config.toml
n_layer = 14
d_model = 160
n_experts = 64
experts_per_token = 2
d_expert = 80
d_shared_expert = 0
activation = "swiglu"
moe_layers = [0, 1, 2, 3, 4, 5, 6, 7, 8, 9, 10, 11, 12, 13]
router_score = "sigmoid"
normalize_top_k = true
routed_scale = 1.41
balance_loss = 0.0176
balance_bias = false
router_bias = true
init_std_router = 0.0258
lr_router = 0.00107
vocab_size = 5150
norm = "rmsnorm"
norm_eps = 1e-05
tie_embeddings = false
optimizer = "soap_variant"
lr = 0.00593
beta1 = 0.95
beta2 = 0.95
grad_clip = 1.0
batch_tokens = [32768, 65536]
seq_len = 512
train_tokens = 293300000
steps = 6468
dataset = "wikipedia_en"
Below are experts of layer 10 (counted from 0) of a mixture-of-experts language model. Rows are named router (the router's row for the expert), down (a neuron's output weights, with its number) and show model dimensions 0-39. Each number is 500 + 25 x the weight over its row's rms, rounded and kept within 0 to 999. Numbers have three digits each.
After each expert's rows: a language model's description of what the expert responds to. This comes from a sample of Wikipedia text that the model never trained on.

# expert 63
router:520527477553497471506472517523513506487504512495473510494522525515530486524486476508484504488533513521528542552495509533
down0:472530467498539462494495490480515484473493526478485531487494487496494476523538494519510506500506511496467528443506502497
down1:507447478498504524484506491519488511493491521503454491514533495483537492495432493517541507525475531521503502509506485538
down2:481511508502518502490532483497520500467455483524522483513480510495554529521485496474518511489465513459488505433517507463
down3:510446503504520501457481464483479466498484502470490470503507467496500448479561489491558509489505523492493480529497486485
down4:495485488489489482485509448559532492516553475479505457465516465495483486479538487491510521518498520499456486532473536471
down5:495517485483503526542491509498496542487509484474491468524527502468510512495478516534522499499513449482521463495525549483
down6:484490473460496525461479547506509506475526514496503476484482509538494533481484495511478495492453543459465485497479510499
down7:498531512495497556522492487543510494500503445460546491515523451500516520513450467538486481469493524528484505484489518479
down8:500458464476516523507492469485519522512501511517479503485472471481551486501515479465495478551485465487525497508483471497
down9:471512483500474521521512486514506499454525447521498525498486481520483494495496444511485525532498503491510483534483486498
down10:466523513493530582503478511507523476495466536500508506497505462523477489514542488531492507476454507535495515538480500501
down11:501511503482501534532521469508487482507449486508493497531454533549506484513517467529520543517506483503513521533516473523
down12:499488520521491513499513510500513494495464482524478491529513547545470512496487505521512566534474529493526507508517475499
down13:468479494510511489463510497493502509492499461446512505480520500483534526484480480518491482523512515521491515507518496517
down14:492508461479523510478482494502481483513503528501470530531491498555469506502496538498497539442491475490532520512498502505
down15:503508518508495460489486498516448483542539518515477497510465510477552524470492498471483491471509514494499466537491512492
down16:505529516516528519500504513525521471498460476478505482523535464465520489525513488507505531480456514498485504485543562497
down17:460488487498485511511522470517520536493517522500503488507509519502513492497536507523494425529497515492496552492520509518
down18:425504476490464509477486491531503499513486477454507464508499487505539491469557504544492511504501523497530480487511515485
down19:511520497451524492481505478553466521507529492489485532468515458498458491470558459516518529479505478504463565500489515481
down20:483503501522488546505522521489508509479513499481488496532438548491477544515488493526499446509479470467528514489479531529
down21:514514505480513503509492473478547492485482517478464498487462477507487508482525488493453515550539478468541486485449496569
It responds to: Common prepositions after a verb or noun, introducing dates, places or objects, such as in 2011, of the land, during, from.

# expert 31
router:523513483528494509498471492534518529519503487489480486501504506463536466498485476514489496453503491510533503548504508487
down0:489533488503508499527512488493465516548466524575500513520468529471492554464463499513486452519477521462492510516509490522
down1:468508528504486429482495502562509531529493524539468530497499496503513550525502499498493499483522509463494545532447474528
down2:505487476459527512524481460513534488485515494501531500473459488527469501529462459453477520450490487465535518517487489430
down3:520512485489511487502487518496460530490480508464483469485523481500481536508463544491462505499495545499528449480519514514
down4:515477478487512518513516477502491527501479570466475531508520509516493447477482529497487502499491483463535520517505534479
down5:534552481498539485518488533505559528518517486458486474500517507438516469484519529474521486477447510523536438516508543485
down6:464502508524519455473499485470509509532503504523514510535521474528522528507461542486489537535509536468485488524478513486
down7:525502513473518507459522504463489502494479477555538533504497495541488547501472538486517483522512485472489436547518551501
down8:508479489482480490485472489530510494524506502464477469496504488526488450512502478480501486512460504513515446520548514477
down9:530492532485469519521535497511517508544500502513509511498492496482508448447536505527500508506537502528515511523489504539
down10:551492536460494544494522502521485502469494496510550533452487533486555489516484498460481510481490525528535476499526474486
down11:508452525555467474518508493469501488543506461525521518521541511533490509518528486511486507573544474482493530476497485455
down12:494536521477471487532520479510484495508488490531497470500515529431481538477539497483528500483483488529492427500547459470
down13:505513525496531501480504548520482495489524497485506510477485505487484538513499495465492525467471543524512493530515463508
down14:489534530439491496481514545521497523473450504481499473515491486478480493508453534500492518442502512471474532491479476540
down15:480520499478508474503490470486526484480491528529500496484468495482514485511483470501489485491481471492469493509504498477
down16:528465499480506486536494503527485507453519493518517548452493562508504492487522502511484527520500467470516520507490551491
down17:488523499495540493483506458514486506499466520508506517484543537527452512466492497522487475551492471487518484519527491490
down18:500534497524509521492485512486520516503533543524511538497482515464512476481543495502463477468502504518502495543470515535
down19:531467530534514488509472510476469512493470530513480554489514523467482496509505496508489463521499478500526481515530484458
down20:472464536501499532550510531508476500507505516497518480491464504453464518481510516527502511510482447486507492496479507513
down21:516475518443492513505501462469514517520531449531543493496508475500497478525513506477500520491505477468514460505479507498
It responds to: Digits inside years and numbers, mostly the 0 after 2 in years like 2013, 2020, plus table numbers and IDs.

# expert 48
router:499479499555500492499494521507495507482507499455505478496522506485494433513456496530509521467503507558538528545493471488
down0:539528511503519490483491499551493477485496467559474479511528494493491492501488460499501502534544515471510474458498460529
down1:484484499483473499485464500426472536508480475508519534520465498511465514512519499457543451490507504560497473454480502535
down2:502466534526518527482520498480466467523481474478490500482556499526487493497535516546531514479474509496516514476561457487
down3:488464524473528489468502514474504472502529458503441491550501491497511500518491520527477447497476465525498547464434492541
down4:480529511468517487485505542509476499488509452474509519529517500506519456486522489477521537518500517498501484507480483464
down5:485523533501499467493442526483489524510531449461519522514481471532480474509524492480485471479521466505541523469521498530
down6:503498554499472460505494503503477530490527468503477487529504528500515529459511515513478504449480460492481530489518488507
down7:428476509483537557494493481489539558552542480486487481508513470510513529485560529519493492510489502539516474528483515511
down8:498555528517495490518464490541522514489511494520502527516484536479514436470505458458450475509520529459496526502473516501
down9:510515487489477520497523488500492479485545530554514462523512500477471547499557487476528566544486565506485490493527521474
down10:478519572495531533492499538494513502469519504498487528530484528517508485457512472507524486481507494535543482500518497526
down11:507514533493502460503491511477475493511514525475488502487511527522497494502494450508531506535503523512522451453470461504
down12:506513489488540566516527510456520529499485469492500493510497515545488535511513483488486480511511526527464533523481482443
down13:527489471464486550517519490507522518480457528509515515517482506499501503491523490487498531560537512514517518527547512456
down14:496524497469522513503450491492553516489470496522489519496524487471519459501489476499483524498486489512502482521467498472
down15:520466476466492538517469514526564535495457513481517483488510543494506530456504505520551504516527509519495491557519510479
down16:460561506535519497504527490524508532494465536515511549486524529489477485552501501471498526512484509510507454498485509485
down17:494523479511530512527478493505573491483459478510511503468503542508497467433517515492512510504498462490528492494574495506
down18:484500496458471496504478462469442504490464468489486529477514480491521510495499536508544504488529491530455517478490501506
down19:496482488531470463506528482472483527509492498484524539506493504491535491501489531454502487520535474542507500491518491476
down20:481500475535553497517496525489532474522519566488508493518468538479475497462498511547520520494512453461559516492512493520
down21:538478540520473440527538524529462484534521467499498506533537510478503504509493496523529490532503525514446478446485473518
It responds to: Standalone space tokens coming right before a number, as in dates, years and counts (December 20, from 2008), or in empty table cells.

# expert 26
router:485497482539492497494488481528497513523488438485548542489552548468521465529500469509496468520512497517538497516490511505
down0:487472498513515493522503482544483497504541475501503453495509495467513526486472479483514515522527521507521501451562503538
down1:513487531467523492461520513475482491492514494508459493540514516483530521524479483465513477494469506518514524533485570516
down2:480517514503516491512479513474499509458477494515504509460470510547528478491501512504491475511517463491536497511505495488
down3:568489497487493521508516475538519503525529485480538515496496470475500448471479482524522507445541487509465505498477484475
down4:508487477481469472502484527483459524511500513519462498498547473504495516500492548503506485475495477576508497550484519521
down5:491503558454479509494513463548505497548517517525512500478469461496530502532473507523541503470508513537503561525439531515
down6:535511500455521521497517512523477470469506502526513535488502518509513541482497497479540469499470485465481475485463549501
down7:558514495540493496525517484499468483540500489517512498538470485510457495561500474505514488530499512491509536462506489506
down8:546476497444473485513516470469504471505487533531524482509462524504506530499473529547526469522505507455486541471459498532
down9:508467504481479494509453531490517516515484496490515524496515488477468485489521524500497538491522517468459516498478473466
down10:522450502471518476504524490489485500443471538506539539501470455486487479491476535499475495482442520458552487498501519522
down11:521515537514530492509464533550530463514453480447524518452498504525465462494470507473535556514523471465480488518453529469
down12:514467483504518504473499527486502488479509445533526536498497552495504539530497520480535511483477530481465476460530525470
down13:542464513521498506520515468484529512480507521504531478525464477505535493518510484528464444550492493486530469487522497501
down14:513466479502486471488502557533513517475532480507478492507513509493540479474491530464496530512534505493506463495476487524
down15:504503500483507495510515510549494473507527451476520452472476479563511476504470484520527507498514484487512535505457518467
down16:498560508482501496537514491493523492480497453501490523491539598526524500480482524527479496491480523469553501485489538523
down17:470489526454488477500503513514519490546470541524470492486508501554481510483466509545474496523477471480501541483493495558
down18:478495535528503488451518470527513503561539470520487535493514535478484509475521524508461473491545487496497553510509486479
down19:515533537504497488493492503491491496523503539500478539498453464490480543501478479491482479463473511523530516503527522495
down20:458488562515509462532544476532504531506535517516523515509494478493476504470512488516540473502514441512490508483491476515
down21:550515504503465492522513491509505525546497536488548536542506448460502531492517492494550499525479487499465521505495507521
It responds to: Word-internal or prefix syllables in technical vocabulary, such as gr-am-positive, antis-em-itic, hum-idity, plus prefixes ad, dis, com, dem.

# expert 32
router:459477487565519485520516519510500529526475477540489485517526463470471516528473492516502509508537551535527491504461505509
down0:512531508477531459480487493478502486491489480465468486499462464474474527489524504553532518513501535490519505499504493499
down1:532491493532503503492523467523478463536475486478510496462485505539483533521516498517481519496503497457486492521477448465
down2:484534457484485507521474485522492461510534493514518519515503516486512498511495502485505496473519523517526500500506493470
down3:488517479483553474483500490442509539548485488516500464487534504488525461523468465515528499485467528514510543539483487444
down4:508515463491517517451578533502489455475515534524493498508509502499499493495495510501476485563519513528532459505460484495
down5:462441503506464469529470478473486507497501546441465488490490498511494504495534484502494500512500517484469506522456533466
down6:459536508490518538536507517474479469478541490482522546482506516523511469509510512493495477506478506471514469540521520479
down7:537478508515514496474502484498546466456480497483497534526504526501476508510492505527471478467474505541559510485475508478
down8:527507490511480487551523506518528517474456477468478501489505509540509475492478498515484512529503501516499493474542504500
down9:496517510520540517511505502501526498518506505501474515495517473470484503528516465530532447535517498528453506489505510484
down10:544497488532476457534514457498513545523453475491482492493528490490491466508488512459452495486516491495513539556494501488
down11:489468452509472456486459472484506472515530513544488462509524479521487489471504575500538495463499523514510484479484515547
down12:471539483499501524502477486480523518523468465462496456501523514477507491517478496529514520531495485500495482512505524549
down13:470489494473483478472542482483474462514516564515471506505497491512493571468477490501514465517490496486500523520510497509
down14:499488480499522543485514516492497494502472514490535461466474464453523469502496507468464511510484508519509525520484532539
down15:497555457502543503516503514515489507528486509525499494448503505460506444480480500460481505515496514535489478516532523528
down16:477473494493493526518508512564524459436524497498496504506512505517503527510528503535497488494489492476482455489506555516
down17:488463480472554509523499514511490538534448529506490483507504504486476488496549459494495486467486507514462466473505491497
down18:502498513539496526497537463537527470481506525530482505484467477452515540542521485476476500471480540485502482508511513527
down19:508462489511450472455506504483499488487523461489503537499501514509506473496488526497485550495547535537523487494464467495
down20:423501487472510502486536533513509533507494484501491496522507487536513508514502527519473507487515520488529511499496469458
down21:527505457494463517478495495478477480528490493475535513502456482507467528492465494468530452459481527515509541518478476502
It responds to: Lowercase initial consonant pieces starting an ordinary word after a function word, such as f-ully, w-akeboarding, sk-y, tw-ice.

# expert 50
router:492518483511526542501497468504483500521512472515487519503530515504494498494499516440462499477515496534524514488491469479
down0:487472520496487541482507495540518531513472508529523501472496505469481498452492558468473531536518510504509520509476485491
down1:512510494485481503530539501509471497491482498516525534501484513502506446481481460514527482524521519490537505524444486511
down2:532456533485505505507485516526496482518477504495475527505451527493534503511471543478459494489507534506515524500496520524
down3:477478447487491538467491497499493514508550544484494482539472469520487471510436514477519513513485488454462520513531497525
down4:459488479515498431486529485439501448480477482482537484510492514486510472523557486517480471485532515506480518481469471486
down5:510526483496468464530503508508474515581506507526491496499471520560509521451496506482506501497528465521512458517511518504
down6:522502474549474469514487518494517497471529533506527492473520502518517506505478506519515499534556517482508544563442503530
down7:486481513504505500496536540505504554476459519498513530481532508509534483527497514496477501480488555514510479521456493532
down8:504499535497542503474511432494538505495531480458492488497476477479556455480540495483510491527518532479499492512498513474
down9:500526514505517507515467492516502489466470546478526557514498508502522490505484507482440550511485504523476521521493488496
down10:545489528522487511486516476516476536488523500528479517510513498522505532487505506461466493501501529480529483482510484546
down11:523524456469541515495558490488471480519540504464489493439495527487495561503484499517441518518491500504510513511496516529
down12:528517538508512530459500473488479503463549495506473471489478480504531535481513525545490493511504531482510496515465479525
down13:496529515533512484483516530462516514513526510503503537511523528555522481517479462516524504512515473534514541508542545475
down14:501492477485514520504478494529504492523527484546509492509520493486503470519528500480551526517509488458468508524513507506
down15:494536481472559501527518491475509511532472468479470510494493492488495528471508468469488506535507467459473484507516514485
down16:509524472519479526472502499472491488528527499510489479501485511504457490482518497473517499514504501523465526450534470494
down17:494470526499490518500431466522487498505500471505485479484508469515499473490506505467538510527494481470519468511538471509
down18:532478513488500513518542522462503507494508573528512529518520512502496591473473533512479501512500500544517500505460546526
down19:507511506458510466454528504517476517483476491506543524550506451473522490530513505448537502493479506485497491493475480500
down20:488514495489512477513482509520531505435466462460535426494488495517515503487505486520492540470539498497522520532495491511
down21:463514473497509489470512530470445470513537491487508507527511476469489473533500505510461526509503497482483546556522487507
It responds to: Single lowercase letter starting a common word after the, a, of, especially d, t, c, b, such as d-ying, d-rop, t-ight end.